From a checkpoint of a small mixture-of-experts model trained on Wikipedia: a variant of Muon for the experts.
Below are experts of layer 2 (counted from 0) of a mixture-of-experts language model. Rows are named router (the router's row for the expert), down (a neuron's output weights, with its number) and show model dimensions 0-127. Each number is 50 + 10 x the weight over its row's rms, rounded and kept within 0 to 99.
Before each expert's rows: a language model's description of what the expert responds to. This comes from a sample of Wikipedia text that the model never trained on.

# expert 35
Description: Word endings and proper-name words like World, National, American, often completing n-ational or sc-ience in sports and organization contexts.
router:62 51 45 45 61 43 42 53 63 44 47 35 48 46 61 46 56 42 52 46 56 59 46 51 24 61 47 50 28 49 57 58 47 42 42 49 57 35 32 59 51 38 35 40 50 45 53 50 43 55 52 39 42 55 44 49 43 58 50 33 67 39 47 78 54 63 59 67 52 65 51 54 52 40 49 58 55 38 39 41 56 50 62 44 57 58 54 65 45 44 60 54 40 47 62 52 53 32 44 66 57 60 38 40 63 60 54 64 24 46 37 57 44 58 64 55 54 60 32 49 54 65 33 67 57 62 41 62
down0:56 45 59 58 52 45 59 53 54 64 40 51 45 58 51 67 53 50 44 51 57 77 50 74 52 55 49 63 55 52 44 42 40 52 52 54 58 38 43 39 59 46 57 58 41 44 67 29 32 43 47 46 42 55 39 28 51 61 40 47 54 58 56 51 46 52 41 44 61 68 58 53 69 66 67 42 57 41 53 57 59 59 28 65 45 52 58 55 46 60 33 75 50 52 62 49 55 46 42 41 49 52 53 42 25 42 52 44 47 47 61 67 49 23 49 37 34 52 49 50 39 37 38 50 51 45 55 52
down1:17 77 57 49 43 30 46 29 67 40 54 55 37 39 43 62 69 33 39 47 51 36 65 54 55 39 58 50 62 53 35 47 45 49 61 55 53 53 47 42 43 37 54 32 45 51 35 57 48 44 47 46 49 56 53 50 48 62 41 52 54 46 60 61 51 53 48 59 60 42 39 46 51 46 28 53 51 49 58 43 52 34 56 23 66 50 41 56 33 57 48 47 47 57 61 53 49 69 50 60 55 49 60 41 44 46 58 42 53 47 47 40 66 62 54 68 56 50 47 31 55 48 66 46 48 57 58 59
down2:62 52 46 37 42 62 53 60 42 38 64 36 45 71 32 53 53 39 64 38 69 50 62 55 68 55 59 48 59 41 43 33 41 43 42 58 38 44 50 50 50 55 42 66 67 52 52 57 34 62 46 36 54 58 68 45 55 63 50 60 77 42 67 56 69 46 57 41 52 55 48 52 55 45 64 69 32 44 51 36 59 48 54 43 65 42 42 51 48 51 50 58 48 67 52 49 71 46 50 51 57 57 40 55 57 60 36 47 66 61 40 44 67 33 63 43 55 53 50 51 37 43 48 48 45 57 48 48
down3:55 50 51 64 48 40 53 37 49 40 54 65 59 49 56 40 52 53 54 61 43 63 46 38 64 62 34 37 39 46 63 46 61 77 37 54 70 67 56 69 42 33 50 54 55 55 64 66 39 36 61 51 69 59 51 62 57 48 45 63 46 45 44 63 44 58 47 52 39 45 52 51 43 63 41 54 54 46 44 50 54 40 47 59 45 51 66 57 40 42 48 32 56 36 55 38 48 54 30 46 47 53 37 48 69 45 60 49 47 62 38 63 65 33 45 32 67 61 50 42 45 62 49 43 60 36 57 44
down4:54 61 63 68 56 52 43 53 64 55 46 42 35 27 34 55 55 65 56 56 50 54 72 41 34 54 45 64 44 46 43 50 59 55 43 68 48 57 40 59 52 63 56 64 48 55 46 50 33 53 41 36 64 56 55 59 64 59 71 41 39 35 53 54 47 63 64 36 43 58 39 58 62 52 73 52 63 58 49 54 59 48 56 64 52 44 44 53 40 40 52 49 57 54 24 41 47 67 42 53 44 46 41 40 57 54 52 42 70 49 41 51 58 45 63 35 44 53 54 42 38 70 65 59 59 61 46 53
down5:54 43 40 48 40 51 54 48 33 50 49 33 67 55 56 42 51 62 52 55 28 47 47 39 55 27 55 21 60 51 53 49 56 58 60 62 56 37 68 33 45 46 43 58 73 57 55 39 45 54 48 60 54 47 51 60 51 43 66 51 54 42 49 59 65 28 43 56 40 65 53 35 50 52 44 53 35 53 65 40 44 56 42 57 35 60 31 50 52 29 48 56 58 43 30 37 43 38 57 60 66 55 39 52 38 34 41 50 48 41 45 61 59 41 49 57 40 40 53 52 56 47 70 44 53 47 59 55
down6:53 50 58 51 53 35 57 40 60 59 33 38 35 45 43 43 48 46 41 64 62 51 60 38 45 66 45 78 68 41 65 57 59 37 45 44 52 52 51 53 62 56 45 51 47 43 60 66 47 29 58 45 32 57 55 37 57 48 38 42 48 57 47 55 58 68 67 43 84 46 54 59 48 50 43 56 60 54 41 50 51 51 53 52 50 41 63 64 52 72 42 47 48 50 55 55 35 35 43 51 41 52 43 48 49 51 44 40 57 49 56 61 56 68 54 33 55 57 43 59 46 64 59 44 66 24 44 56
down7:45 40 78 72 46 47 53 43 65 36 40 60 55 52 51 42 40 53 60 56 36 41 46 55 70 67 54 29 56 59 53 52 63 52 46 50 60 58 63 25 58 59 52 49 45 70 40 50 31 62 49 45 68 63 56 47 44 64 62 59 73 52 45 49 50 53 56 44 44 52 39 70 45 36 52 55 52 52 51 53 37 51 51 47 46 33 30 59 52 52 34 40 57 50 56 39 61 62 37 63 35 45 59 42 45 58 46 35 55 54 45 59 54 40 40 42 44 54 58 40 43 34 44 47 43 46 49 45
down8:58 55 34 55 59 52 73 48 41 39 43 55 54 33 49 40 51 26 52 42 56 45 45 43 45 48 41 47 40 51 44 43 52 56 45 53 47 48 51 70 47 57 51 49 41 51 47 49 45 52 57 56 64 51 48 53 33 69 49 58 68 45 53 61 54 56 33 25 37 49 43 49 39 45 56 52 40 56 67 41 68 88 38 41 49 55 63 36 48 52 48 55 47 56 65 41 47 38 43 51 56 39 51 52 53 63 42 58 46 39 57 53 66 56 55 43 34 32 74 58 52 47 41 57 44 61 30 41
down9:64 42 55 59 45 43 36 54 64 63 56 41 32 53 44 50 38 48 52 42 47 47 47 37 45 60 57 69 52 29 48 50 40 46 69 50 57 31 41 47 48 43 44 51 63 29 36 51 36 49 42 52 38 51 62 54 60 52 53 63 67 55 58 49 53 41 54 58 58 45 47 47 51 28 50 55 39 51 42 60 62 21 72 37 48 44 53 53 45 46 48 45 62 35 66 37 67 52 54 51 66 59 39 43 51 63 43 47 31 51 62 54 36 58 42 55 47 62 45 41 60 44 49 30 37 51 37 37
down10:40 52 40 51 33 60 68 40 29 42 48 59 60 47 37 51 48 52 53 51 49 58 48 46 68 53 42 57 40 50 50 60 39 51 64 50 61 37 52 49 49 60 40 20 64 48 48 50 68 52 40 58 47 54 45 73 55 65 25 43 40 58 48 54 55 36 56 49 46 56 50 34 57 51 49 47 59 20 61 56 36 58 55 62 34 58 61 47 38 53 63 48 56 54 69 68 68 58 56 60 43 47 55 59 66 52 53 61 39 44 37 39 45 39 58 41 48 47 41 43 31 46 54 55 54 47 48 50
down11:50 46 43 49 68 37 61 60 77 40 43 62 41 55 70 53 51 44 49 51 40 46 55 48 53 39 60 46 40 48 58 35 59 63 41 53 44 52 38 37 41 61 62 68 35 61 38 43 27 57 56 56 67 40 63 47 61 50 54 63 46 57 33 53 52 55 64 62 50 45 44 54 55 56 52 51 56 55 64 75 60 51 50 40 51 42 49 52 55 56 46 57 64 32 52 65 52 57 61 41 50 35 47 61 59 45 41 32 41 56 54 55 56 45 51 36 27 59 36 38 52 59 40 44 54 31 33 51
down12:44 51 34 62 51 43 41 51 58 34 56 66 45 42 45 35 57 75 61 60 47 63 75 70 55 54 46 57 58 60 27 60 46 36 60 40 51 43 51 58 58 50 28 65 57 63 49 41 42 31 49 55 47 43 56 38 52 52 62 47 42 53 45 44 50 43 42 46 63 45 30 42 42 60 34 51 52 67 38 39 53 69 40 55 32 51 36 46 52 47 45 57 41 54 60 42 46 46 59 51 32 57 41 38 64 45 63 43 40 63 67 62 41 53 47 53 54 50 61 52 45 52 37 46 55 38 42 52
down13:58 51 56 57 46 58 43 45 65 59 57 45 45 49 56 34 44 79 40 66 42 64 47 62 53 39 46 51 42 47 49 44 55 44 43 47 53 57 44 57 48 58 56 57 40 49 65 68 36 24 56 60 60 42 50 54 58 38 56 29 43 50 53 48 54 29 42 60 57 29 32 64 54 28 59 42 48 44 56 49 71 51 64 55 54 62 49 43 64 43 69 49 56 54 40 40 58 67 44 60 47 61 47 60 55 64 38 57 53 43 35 51 54 55 63 66 57 46 56 62 48 61 42 48 47 70 51 48
down14:49 57 40 48 57 59 53 61 30 50 45 50 70 62 59 66 57 68 53 55 43 51 54 50 34 51 41 34 37 58 65 60 58 53 58 70 35 40 57 56 45 50 56 48 60 61 39 64 61 49 56 49 59 53 63 57 46 31 39 47 52 47 42 39 34 58 53 54 41 38 53 59 44 64 46 32 76 37 50 50 48 42 51 71 46 51 44 27 62 53 54 60 55 50 69 58 48 55 49 50 36 69 30 52 42 47 48 48 65 53 51 53 56 60 44 55 64 64 65 51 54 39 43 69 48 52 46 49
down15:44 57 55 40 52 51 64 49 62 73 63 41 68 43 56 43 34 53 56 55 44 39 40 32 38 63 59 55 69 61 41 51 40 59 42 47 71 48 45 50 40 36 55 57 54 41 52 39 68 54 57 70 46 51 39 47 33 61 44 35 52 77 54 56 47 67 42 49 71 50 53 49 58 60 61 46 48 60 61 55 56 33 42 49 58 63 65 55 51 42 54 35 50 44 54 40 51 43 57 43 60 48 61 50 53 45 44 42 50 41 51 53 51 71 50 47 37 53 30 52 55 46 59 54 69 68 38 39
down16:52 32 42 42 35 41 43 32 55 45 41 48 50 44 51 43 60 38 40 36 49 52 53 45 66 44 43 61 79 45 23 50 42 57 42 61 45 44 36 44 35 48 58 53 31 50 46 51 49 47 47 63 59 46 47 31 55 52 59 48 44 65 57 15 55 38 47 56 75 56 53 54 46 50 62 56 64 47 62 49 46 51 34 47 46 49 56 41 59 51 49 53 54 60 50 40 51 60 74 40 40 51 57 55 55 56 45 41 46 56 47 56 53 50 41 61 44 54 37 38 42 45 53 77 30 50 42 53
down17:40 42 71 55 52 46 60 44 64 41 33 57 73 64 39 43 61 44 37 49 34 44 55 49 24 45 38 37 42 33 67 71 49 53 56 44 53 47 48 60 57 39 54 55 68 52 65 51 66 51 63 69 50 61 50 48 51 69 44 45 48 33 62 52 45 38 47 56 46 60 51 47 47 51 58 57 46 54 40 55 48 53 46 44 51 51 55 54 41 42 43 53 44 53 49 51 50 50 56 60 45 64 45 54 50 56 41 66 51 66 62 53 29 54 62 48 42 58 84 65 58 56 53 53 31 39 59 46
down18:49 56 63 44 47 47 35 38 51 68 28 41 46 42 40 50 49 32 49 52 46 51 47 57 41 36 46 48 41 50 60 51 34 54 43 24 57 52 57 68 33 39 41 64 51 52 61 62 53 43 57 53 48 53 63 61 47 48 43 48 61 68 44 62 58 59 39 55 61 56 45 60 47 63 71 48 40 47 37 64 44 60 41 37 58 54 57 68 51 63 51 40 54 47 47 65 38 52 39 43 40 48 55 51 35 67 52 49 60 70 59 59 53 36 51 45 57 40 31 54 61 47 54 51 63 73 42 67
down19:55 61 54 49 33 59 42 60 38 39 50 41 40 66 61 35 49 40 53 46 36 52 55 47 54 49 51 64 63 48 50 55 52 49 51 53 50 47 45 50 55 43 47 45 50 45 53 56 44 57 39 51 46 62 49 44 59 44 70 47 31 61 45 38 53 47 47 58 52 43 56 56 62 55 58 29 63 43 55 71 49 52 55 54 67 50 55 72 33 20 34 59 48 50 69 51 56 42 52 37 60 38 45 51 47 50 43 52 65 49 51 56 41 49 49 48 49 55 55 65 22 58 45 35 20 28 64 31
down20:48 29 38 47 56 53 46 52 52 44 66 51 48 47 45 59 53 49 49 41 75 32 56 35 45 52 49 75 65 60 68 47 50 57 78 42 36 40 46 69 58 55 49 47 39 61 45 39 47 44 40 52 41 57 41 61 56 45 61 57 65 45 43 46 47 41 55 41 56 47 47 46 59 52 31 55 49 37 36 51 42 41 47 59 39 47 51 22 46 53 60 49 31 42 47 50 56 58 39 56 60 53 27 36 60 56 60 58 61 46 63 54 38 40 37 40 49 47 49 52 55 50 57 33 67 39 63 56
down21:62 31 42 28 54 63 57 51 62 40 52 52 69 42 51 54 42 57 67 25 40 31 56 61 45 34 42 35 38 53 46 47 46 40 59 50 49 47 44 39 54 29 54 51 49 55 56 46 42 38 51 60 49 58 50 62 56 38 47 45 50 28 46 30 42 62 47 52 49 72 49 56 34 65 45 56 41 52 56 66 60 46 43 48 57 62 56 54 63 55 38 43 58 49 35 25 33 55 46 59 43 51 47 32 69 55 46 50 34 50 53 44 43 40 42 57 49 58 45 44 54 50 45 50 69 45 45 41
down22:61 50 44 50 52 52 55 65 53 42 38 36 36 69 46 43 56 62 41 36 55 47 34 41 42 72 39 33 50 61 43 58 49 57 56 54 36 47 54 42 62 49 39 61 55 60 43 40 64 77 58 70 57 36 55 59 47 34 61 62 60 42 54 51 51 48 54 66 48 57 41 41 32 51 45 50 46 53 56 69 57 66 31 46 53 58 51 68 50 53 48 40 38 70 65 55 48 53 27 53 54 48 44 47 34 38 48 54 42 62 39 40 63 51 63 47 54 31 43 48 55 42 41 48 53 49 43 38
down23:27 57 60 62 66 58 35 53 39 54 41 47 62 51 57 55 52 42 51 31 43 47 66 44 51 57 50 43 52 57 60 53 63 57 67 54 35 45 45 49 54 38 66 55 44 56 43 42 58 60 31 37 59 48 38 61 55 62 66 67 48 54 51 56 60 33 55 32 43 47 56 59 48 52 49 43 45 50 33 36 54 48 57 66 52 45 35 59 53 35 39 61 40 46 48 31 20 46 55 51 34 47 41 41 38 29 56 61 42 68 64 38 57 51 53 55 65 46 48 47 44 44 61 54 50 42 41 56
down24:57 54 46 51 41 58 63 31 54 53 53 30 51 51 74 50 54 32 61 26 58 54 73 45 65 58 45 55 56 45 57 48 49 37 25 53 45 43 43 56 51 48 52 54 37 47 52 43 67 70 48 44 47 24 35 55 47 41 54 57 60 45 50 63 44 39 45 62 40 42 50 31 55 41 61 45 61 43 38 59 54 63 44 66 43 48 50 31 59 49 60 42 50 57 43 53 51 43 47 59 36 31 44 51 25 60 50 63 50 36 46 56 49 49 35 52 60 50 64 54 37 50 55 44 52 46 63 56
down25:68 47 67 36 48 58 58 53 50 41 44 34 42 57 50 37 52 32 65 56 51 46 39 24 56 43 46 54 48 61 28 42 71 48 73 68 52 58 48 45 70 43 54 54 56 42 45 37 47 42 62 61 31 45 53 46 55 36 56 58 39 38 51 57 56 44 62 44 41 49 56 47 51 53 40 38 49 51 41 45 34 48 46 61 41 59 57 50 51 59 66 79 56 62 54 52 44 52 60 43 52 49 35 52 47 38 62 59 48 60 58 57 59 42 29 57 54 55 58 29 56 49 52 38 47 33 48 48
down26:45 48 59 53 58 65 51 47 56 46 52 66 59 63 54 52 51 49 38 56 43 30 58 67 65 37 49 51 52 58 70 60 64 50 71 35 45 28 50 38 32 57 61 52 39 52 54 53 56 26 35 68 28 41 52 55 59 49 50 51 54 42 55 51 54 47 49 60 62 49 58 54 65 67 54 50 51 56 61 46 39 72 49 38 37 67 48 58 54 67 59 41 48 43 54 49 43 35 48 55 51 36 50 43 49 51 49 44 53 56 23 26 47 48 49 43 49 42 60 49 55 53 46 33 53 39 65 48
down27:39 32 46 41 42 43 46 54 53 58 62 51 61 52 34 44 41 46 41 37 53 67 59 60 69 48 31 41 55 68 46 61 34 68 57 52 63 35 43 52 52 51 56 81 50 46 57 43 61 62 58 41 55 63 58 39 51 47 48 63 60 55 40 66 51 61 53 68 54 55 50 41 51 50 32 48 43 61 66 52 73 56 53 54 52 45 45 56 47 52 66 49 47 42 49 44 77 59 42 56 40 54 57 59 54 54 70 52 45 33 38 43 62 67 46 42 47 38 58 37 53 45 35 44 48 56 50 57
down28:58 38 50 57 49 54 46 44 43 32 38 47 56 58 65 46 33 54 50 41 49 54 53 54 45 62 48 59 46 40 65 37 25 58 41 47 48 42 49 38 44 59 72 65 57 42 52 75 45 43 38 49 80 30 51 64 68 52 33 48 64 54 50 46 52 49 51 34 48 49 44 52 37 51 52 51 55 50 40 44 43 50 51 35 36 56 67 41 54 57 57 47 66 53 59 46 71 54 39 45 50 57 51 46 48 46 64 53 34 46 40 39 50 68 37 50 44 54 47 49 30 51 38 60 29 65 55 49
down29:66 57 46 35 69 55 46 56 49 45 43 55 57 41 58 30 62 38 56 29 52 37 47 42 42 46 21 32 41 63 55 47 51 69 49 61 43 63 54 51 47 35 53 45 57 48 62 58 57 47 43 37 34 47 42 49 55 69 55 34 52 50 44 54 48 57 35 66 36 68 70 53 40 51 46 50 49 53 40 47 45 33 61 53 58 54 44 63 39 32 41 43 55 50 42 56 42 46 35 60 67 63 42 42 44 49 51 66 43 55 43 58 44 59 48 61 42 54 37 58 50 68 54 50 42 56 37 65
down30:54 31 43 69 45 50 38 50 59 59 59 48 48 59 61 38 65 65 41 37 47 43 58 57 49 42 50 45 55 36 44 55 32 48 58 37 58 38 55 53 46 55 46 31 53 61 70 49 37 52 62 43 45 48 41 33 42 61 52 63 57 42 49 52 40 29 49 51 58 43 46 68 51 40 58 54 36 59 60 44 51 60 54 65 45 47 58 69 34 65 52 49 39 52 52 42 58 40 42 43 43 66 46 63 57 35 49 56 51 54 44 31 53 53 64 30 37 59 51 30 48 29 38 34 57 61 45 35
down31:67 58 53 38 55 48 55 51 47 58 44 61 41 59 57 34 58 37 46 42 58 48 44 38 49 60 46 46 60 57 54 54 43 61 35 58 52 48 60 54 57 64 50 47 65 53 56 31 41 42 47 50 38 36 41 49 59 40 51 48 21 57 54 56 41 56 62 47 59 60 62 56 44 64 51 39 49 34 34 60 64 63 38 51 54 77 60 62 60 56 53 45 54 70 29 70 44 49 47 55 39 59 37 43 53 47 48 54 39 62 58 36 58 65 52 42 59 51 36 49 43 45 64 58 42 60 52 79